config.toml
n_experts = 16
experts_per_token = 1
activation = "tanh_gelu"
normalize_top_k = false
balance_loss = 0.00218
balance_bias = true
lr_router = 0.000424
tie_embeddings = "early"
beta1 = 0.93
batch_tokens = 65536
seq_len = 1024
train_tokens = 406900000
steps = 6209
Below are experts of layer 4 (counted from 0) of a mixture-of-experts language model. Rows are named router (the router's row for the expert), up (a neuron's input weights, with its number), down (a neuron's output weights, with its number) and show model dimensions 0-255. Each number is 128 + 24 x the weight over its row's rms, rounded and kept within 0 to 255. Numbers have three digits each.
After each expert's rows: a language model's description of what the expert responds to; "gets" lists some tokens that make up at least twice as much of what it gets as of all text. This comes from a sample of Wikipedia text that the model never trained on. Tokens count by the router's weight.

# expert 1
router:102128082099124136119113109140129082145149114126143112105148152136148113146104094142106125103154162160136128095166135163121145115155120122099102141156116151132084138153153136126138101124131082130074135104127127098131111122075135117118115159107104139109087108159150133146157157077156126136110091145170152124150159156135155087123128141098122116102167109150118139142087128161141143097114173092118093142127113104125144117152096134128135125159123156138150092125112150106099106109077111147114132138133205156136129092165139135092088157115108142167121057156139125149108112143142129163109117138087080128113111150122125121085138140123096125105137140120126114100194084083105150135124157086084085111128112115140160156110151097105130105097123122120131140152122132097145134153107135
up0:151110125121094118103092134177136117166110154101170114115132116147135105109136160136135130153154157152157111163114178136158149107121143108187135117157170153100152142168146127142116169142081138142121096140146123158100132127112157155153152131142159107154112129156131115127097150145148143127130112140126134111145106127112127123103143104137116136112116135104108127164108161133145130150109124114146118107115131112116081107149146123152153129119132185116098123109141102152125143118177128093105117132132176137120149094100120071146132119090117076125146060144137136111140111165142144128129148136119154137172112151119139112154150074186083125131139103088174164091114153118114123064111092146135097178177098122145142148166141130154137106144170142141167121151166118157164119128136169
down0:133139120128138101178115138151125147098221108117085132136158116111124118119110106117141146151145098140165115125135151073153178119118131110116125126148108135127141131133063111117129174112122123108140154125110146125152165134142120126132157102158118161100130142113124085144112102130069120100110145133128088134124161125131152121175126128143116079125103132087152167140127099125101095126135129104146121164091140156123143104124092125121162123095118117149125108103117112109127143129136111154122125163163106062084166118099185148145110160129102127085151170101168126159147160106129126123125162132135188145121137105102166100155089172140140109161106138134137161129149158108114135116160120097152128167130086168109106083157094105122129108135095156125121153115128128119102118094137134
Quantities and statistics
gets: " of", " as", " in", "%", " number", " 1,"

# expert 14
router:177132186176183157111125115120129126121128164157076134159117128118119117168137105125087126126144132129082104153110120121139120141110110185117161144121128150094157106124087165101105148135116142137154096164128087145142157153134135150105129128145116123127147103088147116172122169103117149140110128137135124126110114108164117159162129154156092138177117139108076148128107102110114112113092167113134097128162153158135107108155159139125130153161172114115130135130123110117168148103153124137117127120122100120157116158100124094132128134133126162149113151061171104141096109140137091113124091143119116119132133137153156132076102142144174154134117126136176134150111128138171124085093160145142139167100109127125128127184114126078129107158124115153160123111159137152126086135178169
up17:153129146140157089126134086136162122087128162126097133102104126120143090124117102159158154110138110124099097170117170148114202125108161142124110134131122147114126082128126123153133141134081117161153070122133112135120133099106144122155160140116088128110125132156126068090127099119090181134142118152188108128139121135126092156157069095161147160130093107168114121107169132117134113117116111120116121076135117159127135134097166124099152153103121128142117110127111100134139142135121147111115108156134114124110067126107119153157131173121158108132151149175100064106144134081114141153140169130144132136135075168091148097111149163133155110141112129155132132162129083114133121110125088138097101125146161118137119151138130144116105162102156111143097120150090123148141151119130121
down17:098138133134156146117116134179146109174110175147124127176155125128114119120094123122136131105107120089157127154107093154174083096119193122140124136122141113150114154158171110086160146141129133128145148106134084129111092138115142112085105115103185088129178152154090138121172167131150105123170155094094139150082136137161136155101137101129088098101139110149112144137111127162091129139089100163127089103116137118124104130129118117102189122125136100187125095114122152144108111107124124148098182122143141117115141130146140152135131126141100163100161109110123129095077156100146138141147130149108133146134144094143149102155123105121124160109134126096133128111095140137081131152137149103099104133163144143122115114137190117149127138106120094124113094116158141119128148172117092
Closing brackets and punctuation
gets: ")", "\"", ";", ":", ");", "5)"

# expert 3
router:126158097144119138157145129119065118138101111112157115127120106133149102111132152090173126120131167138108101128135104102136141114092117149130163117119123134121140135108131155160121116153174169148137158147132150110129106135150135148099099154109129157139127148138104171133143136121095118135174090127111112133095095115111136128140140135111106128149141124124118071135124133125140122142107087092088131162116146122107166124146108116113128119136101154106130149108125146132088193134182141166120162133143150164117127161133157130144092117100192073100149175135134149142124166149121067123125165136121150148127140113162147115134097119134137113142121070122102137157115155123112167177072061177158144114116117107117101162121086138106144127191106112142106141141143153154132172125092149
up0:107096108108096098158133135142136127120116145134141131163177146141113109137128110138123152115121130071148164078141114157109161179140145099110129120147185119132119133135091148077128131154124114126116120155132133131138083134144124081130137165136164099145103150065146149139146160139151142133108128141112086149146146086131093158106104126194162090118172118069103109118143159085141136146141118128123171137122120130136144150129123151094136135138114108140097129157121116120122152131148104135156136155106154142148130182099125155105165173144180086115143126109136124157135167145103106134110146123115094115136113136111127152141136084135195121134160152160106141151096150164102127127120092129105144109125165112132109119093048145114107125108138134134090130112126116151091085139111112
down0:118132152084160152149084115096152144113106141107091121137140125132138127148157152100137106171124173098100117165101117097116117161140111150153142134120084116117099142106111145144144139118116081135123117138113128136090143157101117154120121132117129105133150129158150132185148156123114173132146161116140141142120185121152162135108098155160110117157148142104149118127133110122111120181084140126125118091152150153132129176118117106072127096119140125128155129130115197142137095134075192130127146073127102138138149090122141104150102140114101140143118164145127139148151131087137134094140124100112118139153106152145125161090125123138107125155186119079188089129155110142164183165102122118096114148091138120114140148163168160148124115108093101128139130149089106125157136113105139
Personal first names
gets: "|", " John", " William", " David", " James", " Robert"

# expert 10
router:116137119092194146141102128122140141119118184114108110126121157111148124131112126164157113196114100132160167154156108139116142075112114130122092128136112117157131126134182130149156111141125089182163129136141114088109144118153117128113098097134148134107122135177103114126109143146152166140157104135166117125137116157154134108110113175112123070170155131108143135078150101088098110143090158122159124133140134145143141092162129111158136091158123115124110126141103138113110124107121089140138112107119144092110144109096147168105097139127125079126150140138097131079116126117070153159093090125123143142119119121148100127175157107096166139139152165119157119101105158158096112133135123138126133095126137141154136128126179181132116099128118155122159120167064148099108124128127115
up0:105055122113158122162090157088160121140138129168119131084152157162135117167159140112162135141163160100154171140135140147158113133158139123143143104122085119100133126110129148097139111106125186125112162127117155079154163130095189124096136125077108165089140150153100153137110128150122118110152129152109140110125139155155106172104097153145117108155092155140173090135138120116128100088166113142133138090151113166107141163144178113105143115133100118133118104113109122102136120127114126162134150130166134119134108130114145104134146170127129134141124147100112108132169154139064140150130100126134128127112154135111095093149125120104133149184102105116126096136128163113120126171146117102129124079108156136135135115109070129112129132165120118096139124163108110112068153098114116
down0:107126133166115077103138107136141145156098105159127108154168131100074107072148134135126089157153124092132109080151108119088129131158160146140115143103141104141134139141116152131134148134098121169119145105162098143135149155126075121124152137120130103123137123144111110151128159106146121136159112151135153101131117128138134129104083089188143094130169125132100122158111110104065126105112133088121152135097127070109129139095131128150137131169103121093096122148132192119144105150107054129125128127098140132114140108130124127163098074133122094099134143120081126123131081134137125122148127128130159159117089154147131161109184127180126104185149159099132118117134118144118142089082116165146127106131148124125166128118170127120145094133111127121158135168164148100115114124119114
Clause-linking function words
gets: " that", " to", " of", " for", " by", " on"

# expert 8
router:140057149103124120145145149124146138117085153187153149081123099146121090118172170143118139171100139128134133105101152102093099115099148134165082133161153134141125132084134094124121147085109122185131141148079166161123106084103136155158157140128154087137104140101173147092121136142118123070143094156093163124126128126138131133141112120161141136076077114137136098141155118160141140128162145117149086132114113127126109130127136100143122097143141144155102099140143113107133117147157137117128169135106147084109159086175105109116152151129094157095139079131113134107162109136133122093133106152124095113130127129110113122120108117135133115155144139140093114121130146133136147167112157117105130132120143169083099120131148084167155156082128143093148132105122095132104129093110129
up0:113100150150132133131156135185121140112171130092118127123088131154138124092138176169087075145104131105113148135119125104117135122139126118090129144167113145125115136125132136164123100119132138146103149145169113147106092160170122120153159100136119124148131153122125083142136163189142113100175147140068142094118137113098135119097126106142154143109144109152121120122115153110142131153094166084129114119129104119079135126147119106134138084148142153140130161131099161127109100103115102133093140105142136139138152104150177079110104089155143167141100111124112141148145111132119124111127197088089152130142133158161165148117121124172150106142124084135114127098164098106108131117091111104128149088098205154138177168131105123133176130112122129128119166124124162145111106127138141
down0:116125108126148111160128149165107144110125135139100152085117106136121112160103111066129166115146151168103151141133120126106093148087133100125121123097110117136159147181133153117131113147137106106149114162122150130139119096131108145178117087092115104081144121150118086078114126129120151144092139121094142096094175109127119072104136157133127100153128113138116151130095099138131147102146120156121148130130186134129129104085138107149115141122154165132166120099101103128162157116111113103121148085081184104156124146098127161109102183146130094126118120142117136154132123079145123167160126163110087086123121142184107102113121088104152090111159131144171115091137157136113147121166163112114111115113073126106101149120120112116122155151163148137139150084112148142137129113134117
Articles and determiners
gets: " a", " an", " the", " his", " two", " one"

# expert 7
router:125120117114126116133139138151134133121166130135144155080146108121114118130111134087146090100153093109122137131120150112127117110088140125090098099081165094151136132102186161163118129151114118120107151123136069177118114179136135117126172152120097098138101145103150175102111107095141155158126145124123150121130108111129140111106126123113162063076116128113174162123121125144127102141122103136096122127104140136129153099120135102173123104151171118137109100132157127138172104173154144144127080138141120088140134084100113151134151127119131154126135100168137126122120095124065158128105137165165075123116111103128140136156090146135130166113121154115189113150161129120105129161155153096111105105131181169145130116107135138145138126120118114147106124056157109100128151100144112
up0:136116175134123140123102142137114140115158116114134166186090073117135128116129162124102153099117155141146161150119098132125126156143141121095193142133148156090118085113145087123103112144101113137119104142120147161142125160135154107137093098137101107120148156121123139165151161168102118116122105119137120122108140139127142121138119133117134135164121119100146116128122163093152125100157125092151116121149111126103086115116148092096134065123163152112112086110166152108102117094135135144121135114130082109152197134141127140083132137175112113135137165134142078116133122115116155154159147124118149115115187105135127112137130132144136113146086141114148134136131158118112158105137112135166117117146135101097142215116121084104059094117108152177130103161170097121113093135130165
down0:120118084156115101117087109148115165110118117156097134111113110110199186144150137166118141105116154112155158174117163072123153119075191123120094140131091141133136119131103134097093108092135119116172114142129126105135132146132100193160123116117133132130119134121156119109090127097095143108119154147162123123123128120131137147171123116147094145097144139141104151094144123126129137137095126107113143164168142154119175108144079129094113155149054139131117143136133112121131115112126157140123104147144110130131126105121145127193096100072147119159148112160111148174138088138098131132110117147166162144130129124116136158138144161130170091136148136129105117137115148175134093110116132136112148189130108132142074120117110132141136126160103129117174138118131166091126115111117157
Main clause verbs
gets: " was", " is", " were", " are", " had", " has"

# expert 9
router:094142182116092155127104152097119136139105117143125145172088163112154074140105129130090109139101161124135131117124161121113162135138113116119117128152108108115150159088124126116131097118118093113114112160141087083093109140128119099120171134155138171135123163096151115093108155109114150120165146108132146161149130128099106143069115080187145096146102159146103149151164150071129112136102133117151072127120106109130126115140150134149140115126117124156172146129138138159129129142111142155103111124145145115107105147110140089098152116126145126132147126086137064137115139121147121135143157104172149122159122151106129166129134185131105161116158127125157139130109092182156077085148158163111067143155124096135128124116099116149098106175132119152111141144115135151109117136165122
up0:143181150160138142109110080191125143146115152134182132162170185131138144132098135104113081133116137113142091110151138128137102109098155105111151139145129125141072126178131139113115118095115153146176097133143120171121167139111125157132133119133108111169106112088133124113104114115122102155123094095100152167080155141110113186136142142123117142136110103125119108096126099123139133093134150079096120074128154117152147104114099118151128108150084147121156083140124123114168114149123123154083172112101125117136112129142115110127124084125145106124145128120132085126120106144160126087141157091109134098130138133126146159127147126120113106127113122096148126184089127151173118119138128141145107150113153111127119138128138144145145194155151158141191094153159136126114072149143129
down0:151115133133130168139148123093128104065185124106106158115156113113129158135142123177145129104099180118147143087150113107090110078132138148135145104109116142115152168108161149063114127103079123162115138169140142156158135200145146136120135111080132140151105144106114149108115129118157105094164154161134137098137083142135129103152121132128087159117139113113147158108100098128135110089151155138124140139133177138101133168098108122122108123110091125122102142116144141126075102136110120161128142104109114136138147109135133123120144088139116116115137132174106108081122118127184088137145129128125131153083145095098103148100106134124138105095095148123116152118188133155169137087119159162121123108121131127149109119136126138143090117148115112078150105141151121103106151177132160
Commas and conjunctions
gets: " and", ",", "s,", ".", "e,", "),"

# expert 11
router:134140140112194108087075100110121124113145107105141156145131155127125177145137137160127164146094156173120108127144125144094095134113139129156147128120130141113126112155093136121167133141159100106153188126133146088137142157107117145125166095145136111114143121140120176152195148134125126119119118108151141146134131130124087146158102106099128133139150166127118121098129143105087109175108170155122155055104142136136115115101156129139151092119120119103125103135158148183125176137112188097133163158125111167140096119103130150112096089108081128103109151089139147156160128160091092108121131158159146126111113104134152151104140138161128121149135112094136124124141134113129129114157112130133062153134098151132108155172163109083156144103129134144161137145139129134158120147160147
up17:148107128080141134128171125086122129114150097131117129164174153113161167127137129140120127109112130114089150112143159116120117090118176128097143146139194135112159149112151125109068155144139151145151142135110115124122143166151132150124162160082165135133113184094137151134090140142113151119147142106145135145128152144089135139174111150128182124116120100133125110105112144132101101104105132163127163089088163100091122130149140084117151177131128101131137122108108114141129134081141133141128107146113129134102123109125124148152148179151155127105166184144125136170114128170108146172078150121073111125115132129147114168130094132099135091103127113131138172119115118144126089106127134063111108114098127150144121156091121115157107125120133135124132160132140059110154130115135176
down17:142172133155100144110154133098146141106122164093104123083053109132127089159128122096181171121100119165134109107132116115155157112136106144092128126151096127094187138167121145155123122128156107084105134082131143127134123134154137096132085151155168131149129105131149131156144130120121124146094138124131097094112103148092155094112113119157130142159128173112123152134147134141109132148170176092137158166135167169162142144149132146131094140074120149159099114125111120193114087116147112142123145107140125092118105154157092094139101135110113087174128133126135155159169123143112134123157096108145153117147132133165123115143111150124102133145165171102143126117112116130147095158107142130159125131160137093157129120140098124106188100097114106169145146139105150149115124119134145
Table cell separators
gets: " |", " ", "-", " -", " –", ";"